config.yaml
experts_per_token: 8
d_shared_expert: 0
activation: "squared_reglu"
lr_router: 0.00128
optimizer: "muon_hyperball"
lr: 0.00682
seq_len: 512
Below are experts of layer 8 (counted from 0) of a mixture-of-experts language model. Rows are named router (the router's row for the expert) and show model dimensions 0-191. Each number is 200 + 20 x the weight over its row's rms, rounded and kept within 0 to 999.
After each expert's rows: a language model's description of what the expert responds to; "comes after" lists some tokens at least twice as common just before its tokens as in all text. This comes from a sample of Wikipedia text that the model never trained on. Tokens count by the router's weight.

# expert 42
router,204,183,195,207,223,196,185,188,206,169,177,185,199,206,211,192,163,228,204,218,206,229,247,229,181,174,164,194,179,211,226,201,224,203,220,174,173,200,219,188,199,210,216,171,181,201,221,205,212,173,205,227,198,222,162,188,162,187,232,179,216,194,218,199,195,211,191,234,196,188,227,212,200,215,182,221,212,192,187,181,193,196,214,211,209,167,202,189,203,192,218,199,196,197,199,190,227,184,198,225,178,225,190,187,194,179,185,215,172,199,196,166,190,182,228,191,176,208,176,216,160,193,244,173,233,185,188,215,174,196,189,209,203,156,221,181,141,205,219,190,186,197,185,205,233,221,202,236,196,189,219,197,214,227,190,185,207,197,232,179,207,191,230,220,196,242,214,183,180,235,237,220,215,219,206,159,189,212,221,167,210,196,180,189,194,215,220,229,230,210,171,232
It responds to: Nationality and origin adjectives
comes after: " of", " the", "'", " with", " in", " on"

# expert 58
router,195,213,204,204,206,198,161,193,206,208,195,174,222,180,194,198,200,210,201,214,216,189,220,204,176,165,199,204,205,211,215,202,240,217,231,176,182,229,211,164,213,187,186,186,180,201,205,205,214,175,220,210,206,192,163,174,177,165,205,176,188,187,186,206,215,195,198,216,208,196,205,219,190,220,214,228,212,218,185,192,231,197,232,219,248,190,205,191,253,196,213,204,212,194,194,154,208,188,208,199,218,224,199,178,179,185,178,189,178,177,213,195,178,168,206,185,192,216,176,211,194,178,201,204,191,187,190,243,161,215,194,191,158,186,186,203,202,204,203,194,198,205,174,220,238,173,208,212,217,199,216,177,206,256,175,203,195,204,221,175,207,227,234,233,223,243,211,192,190,212,193,195,187,215,179,216,173,222,208,187,204,179,193,208,183,237,210,216,217,228,181,283
It responds to: Clause-opening function words
comes after: ",", ".", " that", " but", " and", " he"

# expert 35
router,203,213,198,196,196,190,161,173,198,190,185,205,229,182,180,197,205,195,232,225,218,225,267,226,204,167,171,191,215,196,192,182,197,196,226,182,213,194,194,165,194,199,214,191,183,240,217,178,192,191,242,199,204,187,182,195,178,189,225,178,194,207,212,198,218,189,216,224,200,160,240,216,201,189,159,234,197,218,167,192,214,187,206,193,230,184,219,167,225,194,226,197,204,178,189,174,224,197,213,204,194,227,178,202,188,181,184,175,174,209,188,206,179,180,205,181,170,200,212,230,166,182,218,192,221,167,193,222,205,210,183,225,187,188,219,216,176,212,209,183,161,218,142,199,251,187,198,235,179,201,201,177,191,229,157,195,173,214,203,185,224,208,202,209,194,198,212,163,195,206,214,216,219,211,200,199,194,220,185,178,215,193,180,192,186,231,221,223,218,209,178,212
It responds to: Line breaks, headings
comes after: "\n", ".", ")", " =", "==", " =="

# expert 31
router,197,212,191,183,202,178,197,187,193,181,178,167,217,198,212,191,169,221,211,218,181,243,222,230,165,167,180,199,216,197,218,197,232,181,218,163,163,202,205,185,229,191,186,179,183,215,236,213,217,161,204,245,190,185,186,158,172,184,221,176,187,195,220,199,207,186,202,206,214,181,202,235,198,221,210,227,216,183,180,196,238,184,211,215,242,163,201,196,244,204,186,204,206,194,195,168,199,174,213,209,200,222,212,174,189,185,183,177,188,198,205,185,213,191,212,177,166,202,192,196,171,201,190,183,205,174,180,237,170,220,204,214,156,189,209,175,178,196,209,193,170,204,187,204,220,192,206,207,218,199,214,190,193,215,184,181,195,204,222,171,198,229,233,224,201,251,205,184,189,214,239,179,206,221,200,197,198,223,198,188,203,211,183,192,200,236,220,246,226,226,195,228
It responds to: Clause-linking words
comes after: ".", ",", " of", " and", " that", " but"

# expert 21
router,170,206,225,214,234,193,168,196,207,186,187,185,177,206,210,166,210,211,184,236,219,190,227,224,179,173,197,179,190,200,205,194,207,208,235,177,153,180,203,151,185,186,185,180,167,207,219,205,199,175,221,195,193,224,187,200,187,208,239,184,177,198,199,231,231,188,186,222,199,203,222,216,196,206,161,227,208,200,196,205,196,218,247,209,223,181,201,179,223,207,180,216,216,184,193,192,221,167,208,224,198,221,203,197,181,189,194,199,178,185,208,197,175,178,197,159,173,206,182,242,166,192,197,187,200,171,187,242,152,183,189,218,152,194,210,215,187,197,222,185,185,218,174,210,228,165,211,202,189,200,216,180,202,225,182,189,191,194,232,198,213,195,195,231,220,202,203,213,197,199,242,217,237,191,187,176,187,227,187,175,201,191,193,215,183,221,200,230,222,213,193,249
It responds to: Predicate participles, adjectives
comes after: " was", " is", " were", " be", " as", " been"

# expert 45
router,181,222,220,207,208,177,164,158,198,202,196,184,194,194,205,180,218,225,166,219,189,210,229,221,175,168,203,189,215,222,205,198,236,201,230,182,179,186,231,171,191,214,169,188,166,183,200,203,227,188,228,207,198,188,171,181,168,174,216,196,202,206,190,213,214,188,206,232,211,190,235,217,211,203,193,213,204,188,164,199,213,210,223,202,248,171,196,197,219,197,203,213,217,189,187,158,224,179,186,223,211,207,199,209,181,168,170,184,152,192,207,208,170,189,203,197,161,194,176,222,168,189,206,193,216,180,190,223,175,226,195,225,157,200,192,216,195,189,214,211,187,212,171,208,218,174,200,214,205,201,213,183,182,207,186,192,166,223,220,180,221,243,210,220,214,211,199,186,216,227,218,221,201,209,196,193,179,222,217,185,207,199,161,192,212,232,199,234,213,222,202,268
It responds to: Copulas and auxiliaries
comes after: " was", ",", " It", " is", " He", " he"

# expert 61
router,190,202,216,201,224,171,168,192,194,186,196,184,223,202,212,171,215,206,206,225,188,236,250,219,159,195,210,184,197,205,223,177,212,214,212,156,178,209,192,172,166,232,183,141,164,199,210,212,194,198,223,201,207,217,177,205,184,189,203,203,225,179,203,172,207,210,206,223,205,171,214,225,211,223,192,211,169,228,174,193,213,213,211,181,221,183,217,186,211,180,219,169,191,202,204,191,231,184,206,225,180,211,179,212,174,163,180,232,179,206,204,189,184,171,223,161,165,175,181,203,162,193,226,179,220,181,207,220,187,225,187,223,185,159,203,210,174,209,209,210,188,208,158,208,219,214,209,212,173,190,205,179,195,204,168,191,182,202,239,197,207,196,206,224,207,195,205,193,192,217,233,229,205,211,196,174,183,206,213,178,185,191,181,189,191,229,220,213,244,228,175,221
It responds to: Location phrase prepositions
comes after: "\n", " is", " Location", " located", " County", " town"

# expert 38
router,197,215,232,180,224,172,156,183,208,213,186,199,181,196,225,176,199,221,196,236,213,193,235,222,190,165,199,202,201,177,219,198,211,199,224,189,177,193,210,177,183,214,177,191,174,214,207,197,212,197,231,203,176,173,178,188,193,199,211,183,217,200,208,214,229,189,195,200,224,204,216,230,214,209,153,214,194,204,188,191,200,213,208,205,215,165,209,173,209,208,202,207,166,184,177,158,192,180,208,208,213,227,219,198,184,191,182,170,194,176,207,215,164,175,201,194,146,210,159,211,171,192,209,205,196,184,194,202,159,201,189,233,159,178,207,236,203,195,204,186,184,227,176,197,228,175,199,217,207,229,208,176,207,239,141,210,175,213,200,174,210,198,191,222,241,212,194,175,212,210,209,200,215,201,184,170,170,184,195,180,204,198,187,229,192,237,201,242,209,214,205,245
It responds to: Biography career verbs
comes after: " was", " he", " He", " and", " is", " as"

# expert 33
router,184,221,190,184,217,153,179,179,208,189,212,195,210,174,203,175,195,215,194,222,226,200,227,220,177,202,176,184,189,213,197,166,232,204,241,186,188,217,175,187,218,189,167,172,186,212,200,164,196,148,200,197,199,182,183,202,170,190,222,179,199,188,228,208,231,160,166,202,224,182,214,210,231,253,204,218,197,203,143,196,210,194,210,212,216,173,231,189,210,212,192,219,168,201,176,174,199,195,215,220,194,217,198,182,203,190,193,188,185,199,207,197,187,186,190,184,169,217,193,226,139,177,222,193,235,184,197,225,203,231,183,211,181,181,199,199,193,225,205,168,177,188,148,205,230,188,194,209,201,209,202,177,204,230,164,186,200,228,204,202,242,203,198,204,203,218,196,200,191,205,227,200,213,220,201,182,169,226,197,185,203,201,174,196,187,219,222,218,236,212,206,210
It responds to: Dates, colons, tables
comes after: "\n", " ", " in", ")", "In", " In"

# expert 24
router,187,195,206,223,221,161,186,184,216,197,198,192,214,225,211,177,177,208,184,251,216,239,220,242,197,200,152,186,200,207,221,153,212,170,203,203,170,205,187,170,179,206,191,189,182,218,216,195,184,196,220,215,216,199,179,188,178,184,214,177,194,222,217,178,226,212,199,219,220,173,204,227,206,200,194,217,193,197,182,168,227,197,219,197,233,174,219,188,223,198,206,200,203,186,166,162,191,171,227,194,198,231,167,195,174,180,165,193,185,188,196,183,164,180,184,166,161,188,206,221,156,197,229,178,243,158,239,201,170,220,192,204,204,202,217,223,193,208,199,192,185,220,171,222,226,177,206,225,184,200,233,183,217,212,190,204,186,207,222,192,214,207,204,200,190,204,209,191,184,220,214,203,210,206,195,209,178,206,181,189,193,170,163,212,220,226,205,215,210,209,186,245
It responds to: Institution and award names
comes after: "\n", " of", " University", "'", " National", " International"

# expert 37
router,172,204,205,224,192,178,191,194,200,171,203,183,197,217,186,189,169,202,197,246,216,209,216,246,191,179,194,186,198,232,225,183,205,192,203,197,175,227,197,167,201,204,205,175,180,209,212,200,188,195,217,216,210,195,181,164,179,199,226,170,208,192,221,218,216,189,180,252,228,154,230,237,196,210,165,217,198,205,187,193,217,213,218,237,217,198,222,197,256,189,213,203,183,197,175,177,215,177,223,198,217,222,200,203,173,183,170,195,199,187,202,186,202,173,220,203,130,220,199,221,198,192,231,182,211,184,211,226,176,220,213,209,218,199,221,224,185,220,215,182,182,218,177,183,229,185,197,219,214,200,196,188,217,233,180,178,187,214,206,200,228,213,217,216,190,206,214,220,198,238,217,200,235,210,202,188,180,216,181,190,232,202,202,181,187,220,206,247,220,225,205,235
It responds to: Proper-name first words
comes after: " the", " of", ",", ";", " and", ":"

# expert 63
router,189,212,185,180,199,192,177,210,201,192,200,172,195,187,200,165,196,200,214,237,213,215,230,220,172,197,182,205,188,197,215,193,221,203,223,218,204,169,198,199,179,195,204,190,185,210,241,201,213,185,208,212,172,182,163,181,160,194,202,207,220,204,213,206,240,183,199,238,210,170,207,246,199,253,194,223,184,208,192,213,233,199,189,198,213,155,201,191,229,189,207,195,200,179,198,173,217,200,219,217,186,202,210,179,178,205,173,184,177,209,183,211,175,189,232,174,166,209,189,232,192,193,216,218,208,164,201,209,179,220,186,201,205,214,201,197,189,205,218,170,178,234,166,230,211,233,200,213,202,195,193,182,196,266,186,192,177,222,208,149,235,211,217,223,205,232,197,183,194,199,209,199,225,201,234,169,206,228,209,155,200,213,181,220,203,229,206,228,200,234,178,209
It responds to: Semicolon-separated list items
comes after: " ", " —", " 0", " x", ")", " 0–0"

# expert 25
router,213,188,216,210,214,185,173,169,203,188,190,177,207,186,202,182,177,216,206,205,207,187,236,223,183,180,170,211,197,221,230,199,227,203,236,180,160,210,200,169,188,205,191,206,156,219,218,154,190,159,208,211,187,210,186,173,176,171,225,159,194,182,237,211,224,203,180,221,196,176,247,212,208,232,183,232,212,200,185,175,189,213,227,218,220,188,204,213,225,194,216,205,198,206,196,189,199,175,224,190,207,234,185,159,188,186,191,192,181,197,177,175,209,172,218,202,184,192,182,205,160,188,230,195,218,174,179,246,192,223,200,192,212,190,229,205,162,207,219,200,191,217,185,229,209,182,222,217,204,211,198,182,240,237,198,204,187,221,220,176,201,208,238,232,210,222,195,185,192,207,224,197,189,221,194,172,166,218,195,187,195,190,201,216,198,208,202,202,216,228,158,230
It responds to: Determiners and adjectives
comes after: " the", " a", " an", " of", " his", "'"

# expert 56
router,205,203,205,189,203,187,155,176,200,175,202,190,187,209,215,182,152,207,204,242,187,206,228,181,211,121,161,195,222,192,208,198,215,175,209,193,207,203,220,189,194,190,206,202,207,224,207,174,209,206,225,199,177,183,194,180,182,215,234,171,196,172,219,222,235,187,177,220,220,165,190,232,190,213,192,201,193,217,195,185,214,207,196,196,204,183,236,198,222,191,202,216,204,200,202,152,228,195,224,219,181,253,209,201,183,179,184,181,190,202,172,201,198,180,231,160,186,206,199,207,184,163,208,212,238,160,174,201,182,219,192,212,207,190,232,216,169,221,208,184,162,218,161,208,212,198,218,229,187,182,182,183,216,232,195,199,187,214,212,183,239,202,202,215,215,197,193,183,188,201,208,179,185,207,178,189,170,220,220,186,200,207,185,203,213,222,222,212,232,232,179,216
It responds to: Line breaks and prefixes
comes after: "\n", ")", "==", " non", "===", "\""

# expert 1
router,195,205,173,192,186,203,162,185,197,205,198,186,221,231,209,186,169,223,210,256,200,177,210,215,192,165,196,215,197,190,252,166,233,205,196,194,201,214,208,173,208,214,176,207,191,218,228,182,222,177,239,206,199,165,204,183,176,180,208,223,194,205,214,212,201,174,188,215,230,164,232,210,215,204,200,226,196,201,177,192,204,210,234,216,214,166,206,172,217,192,202,188,190,191,173,183,191,188,224,190,206,226,192,177,194,185,184,203,185,186,204,197,207,160,197,175,180,231,188,224,188,184,225,201,196,174,199,220,183,204,182,217,181,183,219,201,181,200,233,188,190,188,163,216,228,181,218,208,184,215,206,170,225,233,162,178,163,222,230,179,207,202,207,231,196,202,210,184,197,217,202,214,211,215,213,186,151,208,200,178,201,208,164,198,174,214,231,245,235,243,177,201
It responds to: Word-initial fragments
comes after: " \"", " (", ".", " ", "-", "/"

# expert 57
router,202,208,218,193,189,178,188,168,202,198,185,197,218,183,193,189,153,217,201,222,193,226,258,201,180,201,187,209,194,216,236,180,214,162,214,192,189,225,198,187,200,196,225,198,173,237,224,194,203,171,208,219,198,190,188,213,194,204,227,196,215,209,222,196,231,210,171,198,218,165,213,224,209,247,175,214,201,217,191,200,221,201,214,229,211,149,218,176,216,208,202,209,195,174,194,154,227,160,221,201,229,189,191,174,182,180,191,185,183,170,197,215,187,191,207,179,186,196,196,211,165,188,231,193,216,175,193,219,166,193,179,206,185,191,198,223,169,201,213,194,204,199,172,215,194,209,200,190,206,220,203,143,188,231,185,219,181,215,235,190,220,199,220,214,199,202,213,180,210,224,207,204,208,237,178,162,174,212,193,173,197,169,176,204,193,227,198,224,224,235,156,223
It responds to: Row-starting table pipes
comes after: "\n", " ", ")", " MF", " DF", " FW"

# expert 34
router,186,179,152,208,202,191,166,190,195,203,197,197,197,194,212,189,206,209,194,270,204,199,204,252,186,164,162,203,166,195,225,180,209,160,216,178,186,184,222,189,213,200,186,205,182,204,222,223,212,204,213,214,189,185,183,164,172,198,219,211,222,209,210,197,207,210,187,204,226,195,214,213,202,218,197,218,227,234,198,190,213,187,214,227,204,195,190,202,244,202,224,186,199,191,217,191,203,185,217,191,202,232,209,175,190,183,206,217,183,203,183,190,178,167,196,189,136,179,172,196,146,177,234,176,224,179,194,230,175,195,181,202,180,195,205,239,154,204,215,207,165,206,177,219,239,195,209,208,180,189,212,192,214,211,176,190,156,204,220,167,215,225,191,211,212,217,173,196,202,206,224,184,231,220,203,182,187,206,209,176,221,174,182,198,205,216,204,212,233,203,199,196
It responds to: Infobox numbers and measurements
comes after: ":", "-", "N", " /", " (", " ft"

# expert 7
router,185,222,210,218,203,173,177,209,165,184,189,188,200,209,204,203,153,244,197,260,201,197,239,218,196,154,199,178,203,216,208,175,212,177,229,213,151,215,181,178,190,158,184,174,194,195,205,181,224,189,205,201,202,215,178,182,175,165,203,196,187,201,185,227,223,177,203,217,210,198,201,210,221,221,193,218,223,229,176,191,222,202,212,207,212,174,217,179,217,185,222,182,194,165,178,178,208,196,217,216,226,228,212,162,188,204,181,186,204,211,194,180,176,176,222,182,152,188,187,194,217,181,208,182,196,184,215,210,169,207,203,195,174,198,203,200,201,202,205,194,187,252,154,211,217,180,226,222,199,238,206,159,208,230,203,218,173,201,237,191,225,219,206,199,208,208,220,208,193,179,225,197,206,203,207,193,190,210,200,179,211,228,185,223,213,217,233,222,229,213,177,212
It responds to: Person-name beginnings
comes after: " |", ",", "-", ":", " by", ";"

# expert 40
router,163,197,200,199,214,165,175,198,189,173,187,193,204,217,210,172,205,225,199,228,216,206,200,228,172,149,204,191,196,197,222,190,214,212,222,193,163,209,218,168,177,189,164,200,189,239,206,196,187,187,236,195,186,215,193,183,201,192,239,187,187,203,203,207,204,189,170,226,207,186,199,214,212,216,187,234,221,190,189,184,200,207,236,205,229,180,199,174,241,206,191,199,212,192,189,201,223,189,197,204,205,235,168,185,189,195,198,187,165,199,181,198,181,187,220,182,172,216,201,218,174,198,194,176,208,194,182,221,196,194,190,211,153,191,194,209,212,200,215,193,184,201,205,200,222,190,194,236,198,192,206,170,198,257,185,172,158,212,247,196,230,214,204,227,198,210,198,199,215,202,226,192,202,191,198,185,190,227,202,189,186,197,179,232,161,225,227,249,243,215,188,267
It responds to: Action verbs in narration
comes after: " to", " and", " he", " was", " also", " who"

# expert 18
router,194,226,163,201,208,202,179,190,197,190,177,198,204,224,216,175,164,189,183,232,218,233,227,216,181,170,196,203,206,205,224,158,232,194,225,178,153,208,207,165,191,199,197,146,187,205,231,187,198,171,204,199,218,198,197,199,190,186,206,185,204,186,231,206,216,184,209,228,192,182,236,208,200,218,182,228,202,187,194,175,202,170,208,212,216,180,190,174,224,188,219,200,183,181,203,192,197,170,219,194,207,230,201,187,174,174,173,203,167,156,200,180,203,177,223,165,169,203,189,210,188,189,222,186,196,176,183,207,188,193,177,215,203,180,214,222,200,226,233,169,164,202,199,225,215,191,187,221,204,197,216,190,194,236,180,192,158,224,218,201,219,223,204,238,233,198,207,204,173,204,215,222,205,227,193,192,170,212,173,187,217,207,169,215,227,225,210,210,198,220,188,258
It responds to: Roles and occupations
comes after: " the", " a", " and", " his", " as", " The"

# expert 11
router,223,196,196,217,198,191,174,187,204,158,189,216,246,197,224,172,180,203,187,211,199,205,218,207,176,208,183,172,218,217,209,164,258,201,228,177,188,214,208,171,171,207,188,174,185,216,229,179,203,197,237,205,196,198,177,179,204,182,217,177,189,181,212,191,209,174,196,226,221,210,214,218,210,218,206,228,187,225,200,185,197,193,210,196,241,181,210,167,228,200,198,202,178,200,204,164,207,191,211,186,195,205,194,174,183,196,204,184,197,159,167,187,192,154,199,192,163,202,192,191,180,171,196,187,215,175,155,211,191,198,194,228,168,178,202,204,195,199,216,173,172,235,160,205,211,185,215,231,188,219,204,175,179,225,188,199,167,231,206,181,236,199,223,237,211,204,205,199,176,204,211,215,178,213,184,187,178,200,170,185,221,212,176,198,199,242,239,226,214,216,188,233
It responds to: Cast-list separators
comes after: "\n", "\"", " by", " vs", "ed", " Republican"

# expert 13
router,166,214,211,207,226,174,155,201,203,201,193,198,191,190,206,193,192,226,208,227,216,186,232,223,167,144,204,198,220,215,242,198,221,223,214,163,193,211,202,186,183,215,200,197,151,202,215,180,195,186,241,199,213,201,179,188,168,186,239,204,180,185,208,189,244,185,181,209,191,199,225,200,197,219,191,221,194,214,183,195,196,204,232,185,225,172,192,176,237,190,224,171,216,192,194,162,193,187,219,206,223,236,168,195,179,177,185,192,188,195,188,197,166,168,194,189,182,198,186,205,146,185,194,176,205,177,177,226,174,213,190,206,158,175,185,218,189,216,221,188,193,208,186,186,229,178,196,223,191,202,206,179,199,255,195,186,179,220,205,182,214,214,208,230,200,224,191,195,216,210,216,203,204,208,202,174,174,199,200,189,213,179,168,200,219,229,218,209,208,233,193,242
It responds to: Modals and infinitive to
comes after: " to", " as", " was", " is", " and", " be"

# expert 22
router,187,187,151,185,182,198,141,203,189,208,211,214,194,206,186,209,203,192,169,273,194,228,248,208,157,176,179,191,180,203,211,189,214,176,192,185,183,200,207,177,204,210,181,189,171,210,220,222,222,191,219,221,213,207,169,179,180,184,227,218,181,204,220,202,209,180,213,233,196,163,205,231,206,222,181,223,237,200,187,191,215,182,201,216,207,167,210,208,223,190,189,209,200,197,206,179,224,166,219,206,183,194,191,189,185,164,174,198,177,199,186,203,186,171,229,203,165,171,161,199,169,169,244,186,209,184,211,207,177,224,179,212,174,174,213,202,176,194,233,205,195,219,187,221,219,213,211,226,189,185,226,201,207,237,190,214,186,213,208,186,227,209,195,187,221,205,214,211,184,212,225,194,201,200,178,195,195,209,213,156,218,210,178,204,215,220,229,213,222,209,178,201
It responds to: Infobox field names
comes after: "-", ":", " •", "==", " (", "|"

# expert 27
router,173,214,183,176,229,169,167,213,201,183,198,192,218,193,192,184,184,212,190,250,196,203,234,206,182,168,198,189,194,188,204,181,230,216,206,183,178,216,193,196,216,225,195,182,180,216,209,207,222,183,232,207,198,192,166,164,179,190,223,176,209,209,214,200,199,172,195,222,204,213,204,227,199,206,207,257,197,216,169,211,225,189,209,202,207,192,216,175,240,192,205,172,191,201,193,166,215,166,212,227,191,229,157,207,176,143,187,206,167,201,189,201,218,167,217,177,168,232,193,178,197,170,240,205,209,174,211,215,194,195,188,174,177,196,240,213,183,194,212,188,195,208,183,218,227,192,196,209,173,197,232,139,219,192,202,206,179,215,238,198,239,210,234,196,218,212,198,202,194,212,194,199,203,210,194,188,195,221,188,223,200,193,183,188,197,209,208,214,243,229,186,223
It responds to: Nouns after prepositions
comes after: " in", " on", " the", " of", " at", " to"

# expert 8
router,216,200,202,198,215,199,172,191,170,188,167,186,198,218,192,193,184,213,210,272,199,193,209,213,191,138,189,189,203,200,239,198,216,196,232,202,155,194,196,180,187,208,192,181,149,199,209,198,208,160,229,203,196,215,203,161,185,193,231,160,187,173,226,223,223,186,184,201,219,168,223,205,211,215,172,201,200,217,206,193,204,197,243,203,231,160,186,193,205,192,196,184,186,192,206,197,206,179,211,190,205,216,192,176,203,183,182,181,192,189,198,199,212,183,216,193,190,198,183,196,168,170,245,192,200,186,195,207,180,223,190,209,205,178,220,200,196,219,225,158,190,235,202,213,231,202,202,229,194,206,218,186,226,251,207,210,190,202,220,179,202,226,242,220,232,219,197,158,188,212,235,208,223,192,203,179,179,221,189,183,198,193,194,220,215,211,226,242,207,210,186,219
It responds to: Descriptive adjectives, materials
comes after: " a", " an", " and", " A", " or", "A"

# expert 17
router,183,204,213,206,201,174,163,191,173,186,193,165,215,205,213,180,154,204,193,233,188,216,210,213,204,183,182,206,208,182,217,179,214,181,230,205,147,214,214,199,205,204,189,201,189,201,207,198,181,199,214,196,205,212,180,184,169,195,195,182,211,193,220,217,208,190,186,215,212,200,227,232,214,210,202,236,206,224,182,190,236,213,222,217,237,197,215,189,254,186,194,180,193,213,180,194,211,209,214,205,218,248,199,209,184,188,191,191,191,188,193,171,174,171,203,162,170,222,171,199,185,182,223,175,206,187,209,226,178,188,201,213,205,212,227,209,208,221,234,174,157,208,171,219,219,176,210,228,197,201,206,170,198,236,185,194,150,212,200,177,250,228,211,202,219,202,185,161,191,231,203,178,190,193,183,159,212,221,194,176,187,214,184,190,195,233,213,211,239,207,180,244
It responds to: Title content words
comes after: " \"", " a", " the", "|", ":", " The"

# expert 43
router,200,201,203,178,195,198,177,192,214,176,193,192,221,193,207,188,176,220,215,224,208,211,249,224,176,141,186,205,192,196,221,195,226,196,239,174,173,187,228,183,210,211,176,186,181,208,224,204,193,195,214,216,188,200,184,171,181,179,252,178,206,190,220,186,206,177,184,210,219,194,220,229,208,249,188,226,226,195,176,185,202,224,203,224,218,178,218,178,239,201,207,202,196,196,196,158,182,176,204,197,201,197,206,187,187,170,200,198,188,193,178,172,194,182,222,205,178,212,181,183,148,203,216,189,214,172,182,240,166,198,209,206,178,178,212,201,161,208,200,202,169,181,181,188,220,188,202,225,197,200,201,179,211,244,190,204,204,220,224,188,211,240,236,253,196,227,198,194,205,192,229,183,212,229,188,179,190,209,181,168,216,191,202,180,232,210,216,219,223,225,190,211
It responds to: Numbers and quantifiers
comes after: " with", " of", " and", " for", " than", " about"

# expert 3
router,183,224,193,194,206,192,151,203,213,182,165,174,216,179,186,166,200,209,182,223,188,187,229,220,189,175,209,186,218,206,213,185,232,210,240,162,183,204,231,180,215,202,192,163,175,211,207,204,231,175,201,199,189,203,201,146,191,194,241,162,216,189,220,193,198,167,183,216,208,189,197,251,187,205,177,242,209,199,173,199,204,177,203,178,241,195,196,193,230,204,200,189,202,185,174,165,224,174,214,194,192,228,183,171,197,175,198,196,160,188,197,195,207,178,215,174,155,212,204,194,189,189,202,191,223,176,177,226,190,191,194,201,168,193,223,193,195,203,216,181,179,211,181,209,229,211,202,206,222,216,200,185,225,188,178,202,177,237,214,174,232,219,237,222,225,218,205,189,186,201,206,204,199,209,173,200,174,232,184,194,185,183,197,214,186,210,219,212,205,234,163,223
It responds to: Time-phrase heads
comes after: " in", " In", "In", " this", " his", " January"